Weights of a small mixture-of-experts language model, trained from scratch on English Wikipedia.
Size: width 160, vocabulary 2048.
Experts: 192 SwiGLU neurons an expert, 1 pick a token, a softmax router.
Training: a variant of SOAP for the experts, 527M tokens, 4019 steps.
Below are experts of layer 5 (counted from 0) of a mixture-of-experts language model. Rows are named router (the router's row for the expert), gate (a neuron's input weights, with its number), up (a neuron's input weights, with its number), down (a neuron's output weights, with its number) and show model dimensions 0-159. Each number is 200 + 30 x the weight over its row's rms, rounded and kept within 0 to 999.
After each expert's rows: "gets" lists some tokens that make up at least twice as much of what it gets as of all text. This comes from a sample of Wikipedia text that the model never trained on. Tokens count by the router's weight.

# expert 18
router,227,252,226,195,275,238,251,186,183,229,219,173,222,207,198,182,170,219,220,203,204,148,170,166,223,200,233,210,187,211,177,197,199,197,178,206,218,252,212,133,211,222,215,254,180,131,191,173,161,160,155,190,183,160,224,224,171,115,190,199,187,239,205,193,137,222,172,220,195,195,215,188,176,160,161,243,221,161,201,190,191,144,139,210,172,175,212,236,224,166,225,161,175,247,212,137,183,213,148,229,168,185,246,183,198,174,215,176,184,195,205,214,235,207,202,214,222,190,233,251,265,220,164,212,209,207,187,199,247,209,191,218,215,169,230,215,185,183,234,189,177,202,167,162,212,283,245,212,187,223,179,243,211,246,199,214,234,187,213,199
gate1,205,196,183,155,272,212,231,264,210,203,187,206,158,201,235,195,217,172,195,179,188,182,131,218,186,216,223,234,186,190,224,263,237,184,245,226,176,180,247,167,155,241,189,188,209,137,174,208,172,218,224,196,242,189,164,241,214,208,221,199,232,237,223,196,174,199,195,205,226,255,181,172,202,180,199,184,201,207,215,184,259,196,213,192,229,200,182,199,160,177,202,221,233,242,166,171,180,173,216,179,205,228,216,172,233,165,222,241,159,216,241,149,233,179,175,170,194,177,238,235,148,155,220,240,230,229,201,171,302,223,184,178,220,172,185,164,198,248,271,151,169,194,219,220,212,216,182,232,182,226,212,161,140,206,187,182,198,159,190,230
up1,229,226,174,235,209,214,180,187,203,198,237,239,186,249,204,211,170,164,224,175,144,171,248,194,201,201,240,170,178,229,187,194,194,191,187,212,214,217,170,144,186,217,178,163,191,177,218,193,282,189,223,233,215,273,170,184,206,131,186,172,202,198,138,155,251,192,220,172,130,203,239,253,212,167,161,208,243,214,232,222,222,197,181,228,190,167,223,145,164,208,241,230,233,239,189,205,249,221,207,234,243,211,213,209,202,191,194,186,174,171,162,157,210,195,167,196,145,159,165,152,206,204,148,191,210,161,215,174,147,254,200,154,165,196,219,203,211,203,224,163,182,211,226,168,169,210,176,224,200,218,205,211,225,216,205,125,186,234,233,166
down1,191,131,192,188,214,215,236,190,244,274,182,196,195,148,224,246,197,178,221,165,187,140,199,183,215,229,233,142,174,217,170,219,214,211,204,258,215,184,227,211,203,237,188,167,195,234,181,194,186,185,248,136,196,218,159,146,230,227,203,216,203,235,226,200,165,140,207,203,193,226,236,165,232,224,241,238,208,205,202,197,252,197,164,170,222,236,182,161,192,209,220,203,224,247,194,214,166,162,190,233,196,212,189,187,144,187,208,219,232,190,209,276,196,221,280,168,244,201,248,212,144,198,194,221,200,214,215,260,207,169,174,229,234,203,178,224,220,228,231,183,192,199,191,224,228,240,130,215,239,214,217,225,241,188,160,180,166,244,179,188
gets: "n", "w", "ne", "d", " m", "ur"

# expert 13
router,243,211,176,206,275,178,200,237,235,221,225,189,211,223,175,203,162,153,216,211,173,164,212,258,163,179,202,236,199,236,192,165,167,165,141,271,200,172,242,166,233,251,168,197,210,179,187,232,173,210,253,175,194,235,214,200,206,246,227,201,166,187,266,169,205,246,164,232,240,161,199,224,212,200,188,225,178,165,202,238,120,224,202,171,204,219,192,238,240,201,214,175,160,209,222,206,207,233,206,220,190,165,235,218,160,210,250,228,220,205,208,177,169,188,235,160,160,275,184,222,207,235,218,164,168,202,253,244,193,179,179,256,193,222,228,256,186,188,213,180,205,176,207,242,205,241,192,216,251,186,193,204,207,212,148,221,209,218,226,211
gate0,226,211,188,170,232,205,243,174,202,196,126,204,174,170,199,239,232,153,190,169,226,197,199,210,190,241,200,223,161,190,204,191,193,180,169,212,183,175,202,199,225,218,212,215,166,264,185,229,178,257,213,263,209,205,176,189,184,223,192,154,242,181,229,236,204,186,209,162,217,233,179,168,217,171,223,154,208,187,152,238,188,207,229,178,191,234,172,225,155,180,240,227,257,233,145,189,211,186,134,208,212,198,173,169,156,242,167,282,185,204,241,218,180,214,197,182,164,199,187,186,241,221,241,207,206,214,194,218,203,175,197,202,243,202,194,159,217,249,265,182,155,135,201,247,206,229,199,295,220,225,224,197,227,202,169,173,248,230,202,157
up0,169,232,190,266,151,180,205,148,177,177,183,216,191,198,252,178,158,169,178,208,197,226,188,242,197,223,167,160,206,187,139,235,181,171,186,206,205,141,199,198,154,252,184,219,192,225,179,164,272,197,179,242,222,182,249,225,172,174,194,214,163,215,217,200,194,137,195,208,157,223,256,223,196,195,157,207,191,210,209,140,224,166,187,203,190,215,264,215,232,217,177,204,207,180,297,189,155,258,192,225,192,215,197,200,220,211,197,227,138,233,208,222,294,233,208,206,215,187,177,248,169,165,157,204,183,217,248,198,231,198,201,165,197,212,207,183,190,189,196,230,202,226,183,234,147,190,203,196,174,180,218,225,172,172,221,200,204,234,159,159
down0,243,215,217,213,277,207,185,224,193,193,181,192,199,218,174,227,120,204,193,159,180,211,183,168,217,232,242,159,151,213,220,202,221,161,198,220,238,170,144,208,220,232,168,204,182,228,238,189,194,136,206,151,159,187,214,198,157,222,209,180,177,197,211,191,197,234,146,206,285,166,129,238,226,216,209,239,203,222,184,297,196,209,206,203,160,201,154,189,213,187,205,202,211,187,206,192,259,187,218,150,188,183,232,235,229,191,225,195,219,242,180,219,100,178,209,187,175,193,232,175,189,180,172,167,216,226,190,191,157,207,251,208,226,206,244,205,219,239,205,179,160,206,179,215,214,207,158,146,217,186,188,165,206,171,185,154,176,198,208,223
gets: "ct", "act", "est", " un", "ph", " mo"

# expert 7
router,184,198,243,162,174,229,240,216,188,261,175,174,153,199,236,154,189,150,174,216,208,224,206,206,118,230,225,245,145,170,215,193,218,192,212,174,194,202,268,175,135,195,246,219,220,198,173,226,182,225,195,199,171,184,212,202,192,195,231,216,148,186,188,122,241,236,208,228,231,168,223,174,236,177,161,230,187,216,176,234,203,223,225,207,211,223,222,201,234,208,198,250,226,185,144,219,181,182,226,202,197,248,224,194,177,252,233,242,154,196,195,190,236,195,195,252,257,158,269,264,234,203,184,166,266,245,207,166,176,187,223,174,160,185,218,219,211,187,197,186,229,198,207,232,194,158,196,216,231,207,208,211,206,226,220,218,229,247,178,210
gate1,213,138,203,243,172,210,296,170,202,218,250,230,194,241,193,189,193,199,182,227,217,217,176,241,208,150,200,168,176,238,153,218,209,189,197,188,224,211,166,210,189,208,204,199,156,189,184,178,263,212,234,213,239,191,179,189,204,173,153,213,180,198,221,223,185,185,229,233,212,206,186,167,239,245,245,191,175,169,224,205,216,170,229,180,227,233,207,235,191,166,136,208,218,197,205,233,228,205,217,206,188,240,258,189,233,212,204,201,152,199,211,156,168,257,177,180,184,216,248,139,276,206,178,172,248,195,216,144,145,264,219,135,211,196,204,196,220,199,194,209,182,162,159,261,226,235,163,206,207,181,169,199,206,174,187,204,228,192,147,145
up1,206,213,228,241,220,188,195,180,178,189,173,200,228,170,249,211,178,210,191,152,162,248,192,261,211,197,143,184,165,194,197,154,234,202,188,172,219,200,258,209,168,202,220,270,225,203,255,198,215,177,188,218,227,208,175,211,221,204,191,190,214,139,137,207,212,201,208,204,185,192,202,208,233,143,151,174,242,200,195,212,203,180,159,173,168,230,215,224,208,139,256,249,162,180,269,217,170,232,186,165,188,165,173,233,180,173,238,216,199,180,191,232,212,189,186,129,245,155,195,156,152,238,207,241,221,177,184,266,159,177,231,202,226,189,122,196,189,218,151,175,199,190,231,174,250,196,235,215,187,186,219,196,168,185,212,210,199,217,227,247
down1,232,168,178,215,196,203,223,187,197,222,257,212,204,208,170,221,221,198,199,193,207,204,179,223,203,209,214,218,224,280,194,217,172,155,264,210,199,196,155,245,150,189,212,180,217,164,185,213,244,222,220,233,181,187,174,247,206,207,190,205,206,231,226,186,164,197,192,190,207,189,220,212,204,263,217,175,194,167,202,192,200,210,213,162,190,173,166,197,143,175,226,212,204,142,233,196,216,177,153,197,175,202,155,214,196,177,174,170,169,195,203,201,225,176,228,257,121,183,213,192,262,146,213,205,191,160,241,203,173,184,238,189,167,173,303,238,222,153,206,209,258,194,179,289,201,243,212,195,206,196,172,227,209,273,168,203,213,159,157,144
gets: " ", " Je", "у", "大"

# expert 19
router,176,161,191,199,171,163,186,203,229,192,175,196,154,236,207,207,161,175,172,210,184,251,163,155,217,179,182,214,246,178,213,217,171,210,146,158,252,198,266,194,206,224,229,191,219,184,187,247,230,195,217,245,170,239,211,139,180,181,229,191,215,197,158,179,237,177,224,148,171,174,205,188,172,214,249,220,227,188,229,160,163,200,130,188,241,163,186,161,172,158,184,230,203,167,141,163,212,258,188,200,198,172,187,172,220,235,226,220,189,152,210,197,200,212,194,208,212,220,154,195,168,201,195,219,236,219,214,226,256,277,166,148,232,166,183,225,200,263,155,182,210,124,208,251,212,173,193,221,170,230,174,236,199,181,203,222,183,210,207,213
gate1,167,200,185,174,205,237,151,158,204,185,199,235,151,218,205,195,170,234,177,156,223,149,200,183,165,279,168,224,213,163,246,173,199,202,176,198,195,206,201,231,261,209,203,209,217,189,200,212,249,221,226,211,187,222,148,186,163,189,223,140,223,170,185,172,218,226,190,192,181,209,205,205,242,204,258,155,244,234,206,225,168,221,201,189,204,243,230,215,197,174,178,188,212,213,130,201,169,289,189,201,206,222,188,213,262,169,192,217,167,205,208,209,195,174,185,204,209,196,222,233,221,223,267,201,233,203,112,165,211,243,169,139,202,148,194,202,184,210,255,200,206,214,218,209,172,194,232,213,263,183,188,205,291,196,210,195,176,225,193,157
up1,181,230,159,198,189,163,212,146,216,151,262,155,216,196,242,216,231,234,215,252,219,203,184,180,213,147,189,225,217,177,139,187,159,239,217,244,262,195,240,267,207,200,184,173,182,169,199,175,221,217,186,208,219,182,205,130,194,164,201,233,169,200,226,224,219,183,125,242,177,165,240,201,253,208,209,219,229,167,137,208,243,208,147,243,267,229,216,214,204,260,201,181,156,183,221,146,218,227,195,169,199,189,207,183,182,190,203,144,200,219,223,208,198,198,183,196,185,241,208,256,183,185,183,167,194,226,175,194,228,213,181,165,236,214,229,165,180,186,238,242,197,252,180,210,185,202,168,183,229,178,218,214,204,224,211,194,264,235,167,198
down1,238,180,196,217,186,226,197,187,156,258,208,226,228,243,165,173,255,230,152,221,160,200,217,173,168,175,198,193,231,127,204,211,168,196,157,187,154,223,199,176,152,202,247,192,245,205,207,247,209,151,203,186,235,191,185,248,203,206,171,180,219,163,259,207,170,189,181,210,205,201,244,204,160,183,214,208,180,232,149,199,185,241,216,200,214,234,177,172,196,194,212,238,203,271,225,182,226,239,222,187,252,186,256,217,173,172,212,173,181,200,139,197,181,185,169,154,218,153,214,215,234,232,238,200,256,258,187,248,250,217,213,222,230,236,233,205,129,227,140,205,215,187,167,188,149,194,199,237,218,240,194,179,202,183,180,160,212,196,233,195
gets: "lo", "ba", " Ba", " Ma", " Lo", " Ro"

# expert 11
router,171,215,167,207,176,232,235,188,179,166,241,247,229,209,219,173,236,205,196,175,237,198,201,194,203,234,226,171,221,191,219,151,192,172,208,158,194,205,143,143,226,156,177,229,153,224,168,199,183,211,195,234,207,194,147,230,214,189,180,191,216,151,201,182,209,260,159,174,176,179,188,254,208,194,185,202,244,262,205,147,157,237,195,193,232,163,185,208,216,189,226,204,94,204,207,176,240,221,218,189,220,204,199,166,173,190,209,279,213,226,183,136,199,169,192,215,175,171,156,192,170,246,166,189,178,246,182,210,240,209,209,236,220,255,171,178,187,236,163,179,230,213,217,184,234,251,198,180,234,223,249,178,200,210,142,154,172,183,206,165
gate31,213,217,155,162,188,182,148,249,178,211,248,192,193,218,209,200,230,239,189,180,133,182,197,260,255,185,197,223,229,144,200,217,240,224,243,183,185,200,164,185,193,166,226,209,220,208,191,168,212,222,175,185,182,192,215,141,154,189,188,163,186,198,165,246,228,218,213,153,194,240,226,172,209,196,167,224,181,191,203,195,220,195,219,262,242,252,218,184,175,172,152,175,180,150,203,225,259,226,199,170,211,226,164,232,181,194,184,195,198,219,176,96,220,193,247,227,253,211,217,180,248,187,209,196,130,186,191,258,231,218,196,199,135,204,202,174,174,220,191,196,201,191,131,172,249,212,185,216,167,218,186,213,220,159,197,167,153,187,224,216
up31,195,170,156,204,163,182,172,167,226,198,157,198,209,198,180,191,210,195,236,126,197,226,175,211,204,243,185,248,212,218,186,211,232,221,176,192,133,190,204,210,203,190,203,225,205,234,232,224,134,171,172,179,162,209,160,212,209,208,199,221,230,185,192,260,184,238,176,195,216,224,212,178,195,206,239,206,183,147,268,185,205,229,91,250,255,213,187,173,192,185,179,167,211,215,257,183,153,206,215,163,131,213,206,177,218,192,215,165,207,249,192,159,208,178,222,197,195,192,179,241,258,215,217,152,205,230,227,188,150,209,182,216,230,215,214,166,232,154,183,143,160,184,171,200,222,173,139,195,209,188,261,233,202,196,199,146,192,183,233,233
down31,211,186,230,229,155,210,184,207,219,192,166,219,192,177,203,205,245,196,222,206,211,157,172,182,193,238,146,148,226,192,187,167,144,199,154,206,203,210,204,201,251,243,214,211,246,214,139,233,217,217,259,187,209,189,183,180,229,192,228,174,200,141,202,152,215,150,207,211,173,195,194,168,222,218,246,214,220,235,145,207,139,207,193,220,214,184,167,243,236,208,192,232,146,233,190,207,179,193,171,236,152,197,237,214,157,220,150,228,174,202,236,240,192,176,211,234,160,175,186,215,190,198,220,203,218,212,218,177,153,208,181,220,222,175,208,163,179,184,233,175,239,212,272,235,155,173,167,264,225,144,143,147,252,194,187,156,193,174,163,243
gets: " (", " \"", "'", " he", "/", "("